Experts of a small language model: a softmax router, a shared expert of 64 neurons.
Below are experts of layer 2 (counted from 0) of a mixture-of-experts language model. Rows are named down (a neuron's output weights, with its number) and show model dimensions 0-63. Each number is 128 + 32 x the weight over its row's rms, rounded and kept within 0 to 255.
Before each expert's rows: a language model's description of what the expert responds to. This comes from a sample of Wikipedia text that the model never trained on.

# expert 55
What it handles: The pipe following the first name or label cell in a table row, such as a team, player, country, or year, before the numbers.
down0 [145 139 174 161  98  69 125 126 185  89 115 112  99 104 147 185 150 207  88 121 119 147 138 131 140 119  98 230 186 130  87 136 167 183 177 130 160 100 148  85 136 155  91  97 132 120 156 111  93 191 130 128 146 145  67 133 144 117 162 108 114 134 112 148]
down1 [167  90  69 112 127 145 130  94  87 123 126 101  87  32  80 120 120 156 181 114 138 175  84 165  62 180 123  81  75 153 160 106 141 143 136 163 118 166 111 144 112 125 140 148 121  89 150 109 121 127  90 143  77 108  87 181 152 191 143 175 132 102 106 135]
down2 [153  83 128 195 114 123 117 162 103 127 189 163  96 160 167 171  88 153 112 133 105 136  86 152 142 109 137  91 108 108 130 170 203 129 126  72 164 138 100 119  86 116  96 112 120 168 188 145 134 137 129 114 148 149  91 168 140 134 162 205 159  51 179 118]
down3 [117 143 161  99 129 162 111 162 163 156  66 186 152 149 142 146  92 130  99 196 117 104 131 173  82 131 133 101 141 158 208 104 105 147 131 146  38  89 118 145 124 150 183 116 112 112 105 154 164 122  96 105 190 182 110 169 184 148  77 133  94 109 160 136]
down4 [118 129 133 151 101 109  92 122 134 118 189  80 166  52 136 154 143 115 121 167  89  70 161 123 144 110  86 158 154 112 135 147  80 134 132  67 108 207  91 132 126 117 139 114 121 143  88 164  81  94  92 112 111 105 148 151 165 111 140 102 136 130 129 164]
down5 [ 70 128  87 153 134 108  81 116  97 154 151  25 127 139  99 154 130 145 141 112 227 120 122 139 166 138 159 125 130 130  91 131 124 123 178  88 163 156 157 105 137 128 135 138 125 128 120  80 156 143 142 124 110 149 114 171 172  34 167 126 106 110 154 125]
down6 [ 85 114 168 148  72 135 120  79 114 119 155  62 121  76  80 160 169 191 158 124 105 147 157  96 125 114  73 141 127 164 161  93 178 126 148 148 156 192 132 165 113 115  98 127  87 153 103 166 144 146 168 141 114 117 148 134 138 138 131  89 125 110 162 134]
down7 [148 125 113 125 158 127 110 150 113 112 118  72  61 128 130  89 153  68 167 149 105 112 157 166 141 184 107 121 101 114 118 159 144 167 164 100 138 194  97 110  51 138 123 110  84  85 107 110  68  83  95 140  84 115  87 135 152 176 173 146 150 123 138 121]
down8 [ 82 123 148 157 201 122 167  90 137 182 138 102 175 127 166 152 112 102  62  67 133 115 124 120 103 143  91 150 129 149 104  61 164  78  81 151  90 122 104 103 151 163 112 177 146 147 106 133 161 152 129 138 108 116 107 124 211 140 135 165 197 110 116 163]
down9 [142  64 131 157 147 151 116 178 157 121 117 152  90 137 137 143 144 159 191 129 139 116 126  75 121 154 156 135  93 146 146 124 133 127 149 188 201 141 125 166 168 106  94 210  90 145 154 129 138 210 110 118  65 151 165 102 101  89 158 143 155 170 171 169]
down10 [146  88 128 152 130  94 135 137 146 113 169 133 143  99 123 165 137 185 153 155 159 164  66 125 140 169 137 109 125 169 135 192 125 165 165 135 114 128 176 167 126  81 152 110  81 121 120  94 107 163  82 153  88 127  71 170  82  98 125 152 109 127  81 144]
down11 [160  91 139 157 122 135 156 161 134 121 165  95 128 132 135 153  75 127 150 123 110 105 125 123  20 124 138  81 109 191 106 115 146 164  95 116 120 173 125  98 148 145 123 171 129 117 158 135 133 164 109 148 131 191  70 168  66 177 121 165 142 134 109 134]
down12 [206 117 126 123 152 132 144 100 130 100 127 130 141 133 145 174 151 132 172 199 143 137 137 167 155 132 133 110 144 164 141  99 168 170 120  76 108 156 126 156 107 146 113  94 154 175 132 105 109 110  91  99 141 116 181 162 118 141  72 100 132 100  54 147]
down13 [ 69  95  93 118 104 167 115 109 125 117  70 161 142 119  96 168 103 117 138 120 146 163  77 156 182 103  79 101 138  72  95  89 178 170 137 125 120 135 146 168 156 108 161 190 144 143 169 134  97 137  71 123 153  74 138  99 120 158 126 139 133  93 148 139]
down14 [110 172 126 188 133 120 142  81 122 152 125 163 132  70 126 111 153 118  54 124 100 153 165 123  96 106 133 112 122 162 135 138 169 133 150 130  95 162 170 126  65 144  81 108  85 142 148 126 103 160 133 117 159  38 104 134 143 102 141 158 150 116 118 111]
down15 [114 134 108 151 114 165 117  85  97  99 140 106 107 152 116  54 125 130 126 162 101 126 171 123 105  88 161  85  97  78 113 111 140 146 155  94  97 131 104 142 167 129 134 166 120 127 155 128 126 154 113  81 117  92 146 114  83  90 143 129 159 100 152 112]

# expert 40
What it handles: Periods ending sentences, plus dots in numbered track lists, decimals and chess notation: 28...Rf4, 8., 87.3, 2006:.
down0 [149  68 149 141 114 121 142  70 107 140  96 129 185 180 150 161 144 112 152 171 129 140 116 141 188 132 122 137 189 171 121 152 186 161 113 114 118 137 183 147  91 120 147 173 148 130 182 174 124 124 154 132  68  86  73 149 175 124 109 173 142  84 131  63]
down1 [168  98 136  59 112  99  97  74 143 148 183  91 126  79 127 102 112 113 135  98 127 124 134 166  92 164 217  98 125 212 147 123 144 116 117 138 156  67  80 110 128 124 188 109 163 122 110 121 126 162 159 159  97 102 118 164 141 148 180 140 131 121 149 148]
down2 [140 102 144 185  99 117  63 159 105  64 129  96 153 136  91  90  81 165  62 105 124  89 147 173 167 113 175 174 125 106 131 102 161 160 143 146 127 165 134 161 137 134 145 104 114 130 180  91 158 153 118 169 124 151 124 110 110 108  59  83  94 158 110 127]
down3 [103 128 154 126 115 154 137 149  98 161 180 119 139 139 131  84 150 121 184 132 140 138 154 150  76 123 119 143 129  97   6 153 181 135 148 138 155 104 147 132 117  48 158 115 138 162 152 166 167  82 133 118 129 134  87 126 174 163 113 144 163 125  93 109]
down4 [111 163 126  56 122 183 149 146 193 151  90 156  87 107 135 168 112  74 148 137 150  93 160 108 143  87 113 109 100 123 117 149 139 132  66 142  96 127  70 213 123 128 169 162 125 153 124 105 140 119  98 133 103 141 132 162 166 143 165 114 156 125 162 146]
down5 [119 190 124 166 108 139 160 142 179 142 145 160 144 110  81  63 121 153 161  93 159 121 174 134 164  86 143 168 108 118  71 159 164 121 123 119  97 117 133  94 122  93 186  97 165 123 138 121 159 196 108 141 146 108 123  87 158  61 167 145  90 138 117 204]
down6 [122 106  82 132 156  91 192  98 109  76  81 106 146 118 143 146 141 199  73 103 152 128 124 167 157 154  59 158  91 156 145  87 129 153  82  52 136 178 115 139  85 142 119 145 139 107 101 141  31  99  92 129 143 153  74 142  96  96 150 180 116 193  88 168]
down7 [104 159 122 146 174 113 151 176 140 167 116  96 137 110 113 128 160 130 120  97  53 139 120 103 125 103 152 123 129 129 123 106 106  83 118  32 109 112 130 216 123 128 176 193 133 170 110  85 101 102 194 164 126  90 157 102 188  95 121 130 117 123 121 172]
down8 [102 110 130 111  84 128 131 108 190 135 112 113 101  73 163 129  79 129 160  66  73 131 119 130  89  87 148 155 104 179  96  93  81  80 123 130 145 111 157 162 167 145  62 142 159 144 157 137 104 117 185 127 118 135 136  73 126 127 103 132 147 134 131 117]
down9 [169 177 149 119 128  98 191 146 119 128 157 101 184  72 134  87 166 142 131  93 109 146 160 116 142 112 112 141  87  95 116  88  98 108  97  84 104 106 106 113 146 129  97 121  93 101 107 111 115  91 109 127  60 128 172 135 110 196  75 111 201 192 122 101]
down10 [157  94 113  23  81 119 115 160 119  87 118 121 130 152 139 162 110 167 125 102 143 101 111 126 125 122 170 105  92 134 129 121  98 164 136 137 115  70 101 146 139 130 145 189  63 120  59 174 100 162 121  87  80 142 179 144 112  91  78 117 112 121 105 141]
down11 [134  93 106 126  86 164 198  77 108 129  75 150 132 146 119 170 167 155 133  85 109 164 148 184 139 131  89 153 204 114 155 154 146 112 147 142  65  98 144 117 153  64 139 146 162 145 201 160 131 119 121 146 172 116 141 187 116 101 145 147 185 177 109 136]
down12 [118 154 113 158  59 128 109 111 156 105 160 144  94 158 141 150  80 157 131  14 116 140 139 115 120 136 163  29 170 148 115 121 103 144 136 109 118 172 163 169 169 154 166 126 100 160  48 137 135 136  87 139 181 172 165 110 128  98 114 163 183 137 110 158]
down13 [161 121  91 146 119 126 140  90 128 102 156 152 152 191 117  79 167 162 166 151  79 144 149 153  84  75 138 139 131 156 162 150 116 166  96 100 110 106 140 131 144 121 107 110 153 152 134 160 145  98 180 114  88 119 168 169 191 114 129 160  55  99 112 192]
down14 [128 123 134 166  84  77 164 151 158  60 134 140 166  98 122 107  33  98  87 137  97 172 171 124 132 166 124 142 166 171 163 122 138 110 161 143 137 124 171  90 128 158  79 112 105 112 104 140 120 107  91  92 154  89  86 147 131 101 150 148 119  94 111 163]
down15 [ 98  94  93 134 100 162 148  62 168 130 133  94 108 143 131  72  96 110  75 141 117 182 158 115 139 101 190 171 129  87 144 136  91 156  96 112 120 165 105 106 114 123 123 119 175 133 123 152 131 173 124 164 122 122 119 102 126 120 145 138 138 136 111 163]

# expert 54
What it handles: Colons after field labels in infobox-style lists and headings, as in Country:, Language:, Boxer:, Episode:, or before a list.
down0 [112 141 129 107 184 140 102 115 106 136  79 156 111 137  87 157 142 115 144 139 146 130 166 130 117 213 155 120 165 166 124 129 131 128 154 176 146 127  65 138 112 139 125 210 137 141 158 109 118 132 134 127  67  80  58 137 147 107 143  88 138 158 135 215]
down1 [ 81 229  39 124 161 177 139 174 135 130  95  68 150 149 151  58  84 135 119  94 145 165 106 154 110 137 165 141  96 119  70 170  94 120 147  71 152 159  98 128  86  95 164 172 112 145 144 163 104 146 151 122  81 130 124 147 112 156 150 124 162 209 178 145]
down2 [166 156 100  20 105 141  80 108 104 129 157 146 110  68 102 186 179  82 132 121 139  79 165 161 171 178 121 122 141 121 140 122 100 147 180 100 169  50 131 184 133 163 141  86 111 128 149 128 138 106 140 122 123 115 149 156 161 158 156 147  95  82 175 134]
down3 [184  70 111 121 156 112 160 131 103 168 144 146 125 188 103  98 145  94 146 123 103 119 134 128 148 182 173 166 103 125 138 119 126 121 122 100 156 134 120 174 158 152 155 193 182 140 104 117 132 143 165 132  77 175 113  64 118 160  85  72 110 145 165 183]
down4 [164 110 104 128 139 121 123 128 154  73 193 109 151 176  91 101 156 141 164 123 150 114 107  76  79 195 164  90 117 191 136 137 165 177 162 109  81 152 138 125 149 117 136  96 121 164 242 106 123 138 135 105  91 144 158 134 137 139  92 163  76 104 125 118]
down5 [115 138  97 132 101 158 107 144  68 165 143  81 133  87 139 158 135 174  97 144  68 151 147 129 122 107 134  81  98  51  92 122 101  66 137 104 118  97 157 145 106 115 124 151 120 131 130  28 123  62 106 154 107  99 115  94  73 188  99 135 129 162 106 172]
down6 [169 115 149 188 115 125  98 122 172  69 101  62 210 209 156  93 125  89 114 110 131 165 113 113 103 150 173  76 106 138 155  98 146 107 162 134  87 113 131 127 132 111 163 145 136  20 177 118 129 112 154 129 106 156 108 144  96 180 108  66 115  87 137  87]
down7 [155 103 125 126 121  76 205 149  99 134 163 135 148 164  91  93 139  84 131 110 142 153 160 154 123 143 175 115  97 178  45 146 174 189 121 104 163 171 160  88 146 166 117 130  91 112 134  38 108  71 162 181 165  90 121 150 125  94 143 176 148 162 161 125]
down8 [119  77 102 180 117 150 157 121 141 130 114 111 117 137 171 146 129  90 220  72 167 148 159 129 132 156 114 123 100 104 121 148 142  96 119 111 103 171 120 140 134 118 186 101 126 147 117 138  93 112  62 178  67 179  97 172 144 127 133 125  29 146 161 132]
down9 [ 78 123 106 127 159 116 101 135  63 120 109 140 145 133 141 173  98 161 115 107  69 187  82 125 105 129 155 191 157  78 132 138 144  86  98  64 110 224 105 143  50  97  99 145  98 170 169 108 157 168 128 123 115 131 107 138 177 161 116 140  78 186 192 180]
down10 [ 80 136  97  87 137 167 135 176 134 138 154 142 168 117 222 147 134 164 102 133 141 152  85  58 115 117  94 151 109 153 127 172 144 135 133 128 121 145 139 118  92 135  91 191 110 157 116 136 106 160 124  84 173 103  89  95 146 110 149 173 163 113 199 115]
down11 [155 128  93 207 143 120 118 132 100 114 113 106  92 155  79 198 124 131 123 110 140 131 122 124 120 123 209 155 125 190 132 128 181 143 182 128  62 169  97 156 143 162 134 122 141 171 156 148  93  85  97 150  99 155  98 131 104 133 173 103 110 161 141 109]
down12 [ 97 124 135 181 183 138 121 145 141 153 155 174 172 203  90 112 136 155 132 173 110 151 189 108 136 134 151 149 140 133 122 111  91 153  97 140 182 153  63 110 122 145  61 104 156  84 164 133 180 140 125 146 116 133 121 107 105 192 175 156 116 142 175 110]
down13 [ 82 124  69 157 119 100 154  80 104 155 164 126 111 123  93  86 175 163 141  87 130 151 152  85 144 138 145 150 111  88 114 143 126 162 114 139 169 123  74 153  97 149  36 128  99  77 183 166 147 142 123  93  79 170 157 116 144 121 120 115 112 102 158 163]
down14 [177 131  93 136 127  63 193  82 141 104 128 108 114  52 104 130 117 113 106 142  98 167 181 129 129 114 105  75  84 187 111 108 135 135 204 155 101  59 109 158 114 185 144 111 108 125 184 119 104 111 151 122 154 107 160 134 171 148 155 128 127  55 154  87]
down15 [164  79 103  98 140 126  81 122 157 104 136 204 156 143 118 112 139 149 113 193 102 123  98 130  94 123 144 140 127 147  86 129 166  99 108 144  81  96 157 117 121 139  76 122  75 144 166  98  81 115 229 124 179 139 133 132 115 195  79  81 149 123 102 185]

# expert 30
What it handles: Opening brackets right after a name or title, typically introducing birth dates or glosses, as in Haussmann (born, plus capitalized name starts like Gar, Bou.
down0 [213 129 120 134  86  75 125 114 108 118 157  84 187 145 123 112 173 105  95 133 131 115 130 137 169 176  97 138 127  82 140 134 143 140 180 160 102 152 138  89 209 134  72  53 122 139 112  88  96 135 134 117 111  84 144 113 136 147 113 135 161 140 174 179]
down1 [166 107 125 160 120 109 167 177  97 119 102 160 146 100 152  76 158 142 179 121 145 123 135 167 150 169 162 127 121 168 143 119  89  99 165  88 142 158  46 135 153 136 154 144 195 135 145  56 113 114 176 146 122 123 109  96 119  86 125  64  95 148 131 154]
down2 [185 165  85 131 161 157 134 148 125 126 148  87  84 137 132 141 171  95 138  43 104 119 159 184  58 105 121 141 101 154 122 165 132 151 185 131 138 136  85 154 170 105 161 129 113 139 141 153  66 159  78  58 125  72 139 133 175 161 145 175 145 127 119 200]
down3 [144 145 102  58 125  86  86  61 128 123 167  80 124 149 106  98  88 144 148  87 139 179 184 122 189 144  69 241 105 177 147 184 105 148 126 104 110 112 120 109 105 129  83 148  93 165 151 100 178  98 121 135 142 107 133 153 101 151 119 175 172 121 117 148]
down4 [168 102  88 153 115 119 147 140 121  91 151 148 194 145 138  96 110 126 116 172 112 109 128 127 162  90 129 139 112 118  88 117 135  87  58 134 123  95 177  98 131 108 126  83 162 109 210  82 131 181 173  99  96 159  70 113 116 155 136 105  78  30 114 104]
down5 [102 138  88 130 150 115 145  95 168 105 152 132  96  97 147  21 170 187 123  68 101  84 135 152 106 186 145 105 165 120 139 173 127 133 134 163 105 121 100 121 119 149 130 139 140 107 105 172 105  79  94  63 213 170 188 106 161 140 112 104 134 147 125 169]
down6 [184 119 113  78 126 142 102 147  79 106  99 191  75 134  82 137  98 129 129 126 141 146  95 166 112 123 122 132 108 120 146 144 118 162 159 197  48  64  97 129 109 145 143 148 142 157  77 130 115 172 123  64 104 109 110 144 109  92  85 144 119 126 176 115]
down7 [145 130 119  92 141 104 157 157 163 166 158 180 109  55 159 112 184 102 113 162 101 164 117 150 107  94 125 172 122 164 152  96 118 182 108  75 141 124 105  85 130 136 176  85  94 131  99 183 120  90 108  94 139 155 156 117  70 117 168 134 161 134 144  79]
down8 [ 76 155  84 127 197 107 101 159 154 121 129 159  70  90 158 104 149 119 117  89  68 103 178  51 157 129 153 134 105  83  87 121 111 147 145 125  86 146  93  85 115 126 121 128 197  92  98 136  87 107 181 124 109 149 134  74 125 146 125 150 141 139 158 109]
down9 [ 72 116 106 125 157 200 128 139 113  84 142 112 170  81  83 132 100 115 140  80 158 122 158  95 156 110 155  68 171 136 161 136 137  85 169  75 139  42 113  63 115 116  77 109 157  96 102 143 102 156 102 154 166 151 115  56 150 180  85 129 116 108 137 173]
down10 [154 115 117 132 151 153 108 182 139 123 182 103 123  85 139  93 188 139 180 128 141  47  87 159  86 135 139 143  69 163 153 152 173 144 109 100 134 122 174 133 187 144  82  85  88 104 124 147 134 124 133 107 165 135 104 120 104  70  62 135 151 124 167 142]
down11 [155 129 141 107 169  72 140 117 155 106 117 126 143  97 104  74 143 122 147  85  98 133 127 152  69 125 158  35 162 158  81 126 118 136 126 121 173 120 137  59 164 130 109  92 127 169 112 163 131  75  65 138 169 115  98  99 113 118 123 155 103 123  84 105]
down12 [126 162 124 157 162 160 128 119  40 142  96 114 166 137 145  67 184 158 133 102 111 120 144  95  98  84 118 111  90 139 133 159 142 144 155 175  68 136 107 121 145 157 143 136 123 114  94 144 131 122 157 162 147  81 139 171 111 123 110 120 137 208 102 106]
down13 [105 168 118  70 178 147 114  67 147 137 138 131  74 131 153 132 153 150 161 121 132  83  99 131 152 153 135 152 104 189 122 182  97 188 176  48 158 109  74 135 121  72 145 151 132 108 105 180  80  88 145 122 164 155 165 205 148 145 173 116 157 179  99 150]
down14 [170 185 143 151  93  62 102 108 120 125 142 131 115 124 133 176 126 118 174 137  99  84 201 103 136 155 113 123 127  80 138  87 108 131 133 213 117  83 108 117 148 164 123  81  78 128 129 133 184 102 160 133  75 143  98 104 101 183 145  94  70 133  98 145]
down15 [ 88 166 168 183 114  77 190 116 122 125 111 106 114 118 115 122 173 162 129 142  72 156 105  68 170 142 120  78  96 125  91 138  66 135  93 185 161 167 121 118 112 165 119 143 148 122 100 110 109 141 190 107 155  83 110 147 112 117 103 160 163 168  80 149]

# expert 1
What it handles: Commas of every kind, especially after place names in headers (Queens, New York) and before and, which, or who.
down0 [107 139 130 133 165  99  93 125  90 120 143 122 220 154 111  87 110 179 108 109 152 128  80  99  91 126 138 110 144  71  95 127 169 135 163  93 151  64 145 106 165 100 103 118 130 156 141 125 119  74  93 185 179 122  78 144 119 179 142 126 191 138  97 171]
down1 [183  71 150 174 171 152  73 192 153  60 130 120 167 195 117 117 114 125 148 143 115 171 110  99  99 158 158 121 147 152 175 105 143  93 145 136 121 126 123 159 125 159 167 137 109 115 165  83 145 101 129 143 105 142  66 150  71 150 108 133  83  62 147 127]
down2 [128 135 103  98 119  85  96  81  97 127 143 132 141 148 169 191  81 135 181 108  83 113 145 165  45 114 111 153 145 157  90 110 195 177 179 148 201 172 139 110 170 146 122 169  91 122 131 110 115  99 113 209 132 181 154 167 106  98  87 149 124 144 129 106]
down3 [111 170  73 115 123  73 116 143 119 135 102  66 168 100 107 125  93  63  52 181 153 131 154 163 112 135  98 156 158  72 153 130 168 100 146 167 108 106 175 134 186 135 145 125 147 121 141 131 165  83 119 141 135 112 114 139  82 155 104 127 142 130 132 153]
down4 [ 96  75  90 157 153 128 141  93 105 157 134 157 121 109 146 143 121 117 145 111 103 198 173 127 159 101 138 182 156 177  95 113 103 117 131 120  57 127 172 129 170  85 117 150 117  82 101 120  73  87 122 154  48  75 152 135 160 122 144  91 131  70 139  70]
down5 [128 112 101 130  78  66 116 159 168 111 139 163 172  90 119 167 115 131 112  81  90 120 131 167  73 155 105 121 111  91  97 144 147 160 122 168 159 113 126 153 111 122 137 153 100 170 112 174 167 115 132 143  96 139  49 121 145 120  57  43 137 151 108 142]
down6 [159 138 164 140 158 139 123 176 125 155 111 130 117  86 140 144 163 111 147 184 165 107 112 109 132 163 145  84  74 195  48 122 112 129 118 122 123 157 139 172  80 124 154 190 157 148 137 175 152 115 205  75 166 116  92 135 198  75 137 121  42 132  52 146]
down7 [ 87 147 106 129 203 114 135  83 126  79 212 129  80  92  97 127 176 121 155 107 108 121 104 136  73 165 147 137 126  96 190 161 100 164 180 112 158  99 165 107  76 108 159 154 103  59 112 117 103 113  77 109  91  79 103  99  96 124 109  99 111 175 123 164]
down8 [101 120 137 125 133 141 130 125 131 102 172  81 117 114  69 156 177 117 131  66 192 126 173  93 130 144 139  93 114 144 141 126 123 119 110 159 146 153 113  73 136 135 152 124 118 112 149 160 123  85 138  96 146 146 104 167 166 100  85 150 140 178  87 145]
down9 [ 89 181  88 102 139 228  89 163 112 154 175 134  87 143 155 131 132 114 138 103 174 102 108 116 134 150 117  81 151 133  99 183 169 150 160 119  84 100 103  93 102  92  99 103 104 152 138 177  73 155 119 127 130 238 155  75 131  84 115 135 105  89 145  56]
down10 [167 151 113  56 145 127 144 108 152 115 157 179 109 132 162 200 135 160 154 159 194 123 128 156  89 149 152  68 144 181 186 139 145 151 151 111 171 105 138 109  85 149  94 141 180 153 147  97 133  89 135 124  74 143 113 138  97 135 117 132  54 102 149 148]
down11 [155 120 123 168 123 108 146 135 147  90 142 115 131 131 125 117 136 146 130 107  86 189  75 122 141 188 131 164  98  85 183 174 112 143 130  89  62 104 156 142 138 211 141 104 152  75 167 167 133 147 151  91 103 131  76 149 133 140 138  74 132 100 138 148]
down12 [106 168 135 135 100 129 162 111  88 147 139 144  92  97  99 112 119  79 137  67  66  99 145 159  97 169  77  97  96 170 138  92 141 125 161  94  46 153 135 189  98 177 106 104 124  88 147 134 130 149 146 135 149 188 147 181 128 151 124 134 156 141  84 126]
down13 [142 114 111  64 138 112 111 104 151 126  89 100 154 136 128 110 141 129 140  50 128 138 175 171 123  99 176 141 161 171 110 168 131 123  93 163 216 111 172  66 149  99 156 136 121 147 139  79 153 151  62 144 143 137 139 175 125 187 119 175 140 149 109 125]
down14 [119 116 157 151 149  96  97 124 134  97 127  98 126  95 106 136 106  99 147 149 107 132 132  27 153 167 157 219 135  78  84 108  74 163 151 101  90 112 135 126  85 157 143 113 129 126 142 108  91 174 137 186 114 136 129 112 115 121  88  96 174 163  95  60]
down15 [135 122 102 114 139 104 122 142  83 151 160  57  97 101 126 158  44 119 129 105 183  91 107 122  74  98  80 122  75 107  75 120 137 223 161  67 112 158 164 120 109 148  80 174 142 111 114 130  98 121 141 185 102 151 136 143 111  89 106 134 170 161 136  96]

# expert 49
What it handles: Double line breaks ending article titles and short lead descriptions (Village in Zanjan province, Iran), and breaks before new list or taxonomy lines.
down0 [157 146 136 121 134 131 173 128  83 109 179 104 116 136  91 105  98 114 113 169 119 107 118 128 176 121 115 139  80  85  47  54  81 116 113 137 156 132 174 166 146  84  86 162 118 101 152 138  98 127 127 168 109 134 223  95 127 145 131 116 125 115 157 113]
down1 [152 164 184 181 126  98 111 123 142 101 177 150 110 169 108 105 100  63 102 124  93 131 124 130 182 117 103 178 101 168 144 123 157 119 116 120  84 138 152 168 132 130  82 146  90  77 124 109 141  94 136 104 167 130 107 142 135 156 145 116 141 124 112 131]
down2 [169 155 117 128 159 123 164 148 180 117 118 133 147 137  66 124  78  87 124  45 116 128  68 110 114 152 193 142 163 162 145 145 165 170  94  89  98 118 133 119 149 200 134 180 177 117 147 154  91  85 130 110 159 159 138 105 121 114 133 137  76  97 100 144]
down3 [172  85 140 103 131  93 149  53 119  79 162 155 140 134 133 126  40  90 130 115 139 124  76  93  92 123 162 132 154 150 115 153 137 127 117 131 131 120  92 141 132 143 165 144 107 122  78 152 137 124 119 142 106 154 109 106 120 195  76 155 172 153 113 179]
down4 [174 158 124 131 104 134 153 183 151 136 152 146 139 121 100 136 113 147 116 119 125 124 133 176 122 109 143  76  96  99 131 172 139 130 183 103 190  54 100  83 134 133 109 121  97 180  90 160 112 120 125 119 124 126 142 158 120  89  82  86 171 166 106 114]
down5 [159  79 112 127 148 116 157 179 175 122  74 135  74  98 128 177 136 144  74 143  88 143 123 187  94  96 133 142 113 133 141 108 119  96 125  99 128 102 105  61 163 109 154 156 155 166 123 169  83 179 107 134 172 141 103  80 160 138 123 137 152  71 143  85]
down6 [149 146  29 117 100 174 111 127 136 150 147 102 117 140 162 132 113 171 134 141  72 134 100 179 136  99  81  67  78 178 118 109  86 121 142 153  98 133  77 112  94 144 100 153 121 105  90  74 104 130 153 119 105 128 118 149 111 173 151 169 117 137 175 122]
down7 [ 91 132 106 141 107 133 172  77 140 167  91 159 121 178 136 141 151 132 144 140 155 105  94 118 130  65 132  82 146  87  98 120 112 143  82 114 186 140 147 116 185 146 107 107 145 133 141 132 164 131 117 143 157 175 167 113  88 104 118 158 170 152 160 111]
down8 [108 137 168  95 123 112 145 110 132 156 159 122 109 108  86 103 155 171 154 119 210 120 125 156 175 105 155  61  48 134 123 154 117  97 115 104 112  94 124 115  53 118  99 136  97 130 123 155 180  87 124 133 156  91 132 188  83 158 111  91 137 105  97 122]
down9 [161 105 207 142  91  94 134 159 115 156 141  93 120  94  82 129 164 156 178 112 126 160 113 161 128 129 162  52 102 129 166  81  97 144  86 152 116 116 153  99 149 143 130 125  68 178 151 185 154 115 139 166 110  93  73 116 182 115 115 158  93 127 133 134]
down10 [171 167  78 110 121 188  88 105 125  87 104 146 108  90 104  84 132 118 142 156 104 101 114 122 146 104 142 130  64 139 120  87 118 118 123 130 166 155 103 151  94 101 153 102 128 102 123  98 175  83 121  90 200 122 100 139 125 158 106 129 130 128 123 174]
down11 [111  88 133 126 195 163 104 139  66  95  98 102  92 127 134 111 131 164 104  91  89 161  90 175 156 125 143 122 112 147 126  83  77 183  95 123 127 131 155 171 138 161 156 154 142 167  94 136 104 130 126 132  72 100 130 136  71 119  99 177 101 121 163  71]
down12 [158 142 137 142 121 122 117  81 178 119 169 143 172 136  88 153 148 120 130 147 190 104  89 113 189 103 173 108 118 166 110 220  94 108  93  97 145 129 129 136 163 150 134 169 144  43 172  81 170 166  91 139 135  89 150  97 101 142 117 102  93 146 115 141]
down13 [114 147 109 114 147 127 137  59 132 117 148 168 217 131 183 144 138 153  84 111 111 143 156  80  98 108 192 107 144 108 127 181 128 117 151 128 174 106  80  68 159 179  97 111 151  78 160  73 172 125 225 113 171 143 106  63 134  85 175 139 149 115 115 100]
down14 [174 131 115 155 204 153 104 122 154 101  75 106 140  98 125 157 167 101 135 108 185 103 117 137 150 110 143  71 121  86 111  72 180 125 124 126  63 191  83 153  99 128  82 181  78 175 161 111 155 133 167 112 188 140 129 192 124 182 145 154 144 143 109  86]
down15 [157 113 153 156 176 110  85 135  81 114 117 112 177 151 125 108 174 167 103 125 139 143 140 154 136 113  63 144 100 107 140 139 103 112 149 136 127 112 169  77 209 155 130  95 119  75 155 163 164 180  90  89 123  86 147  88  77 190 119 132 143 123 117  82]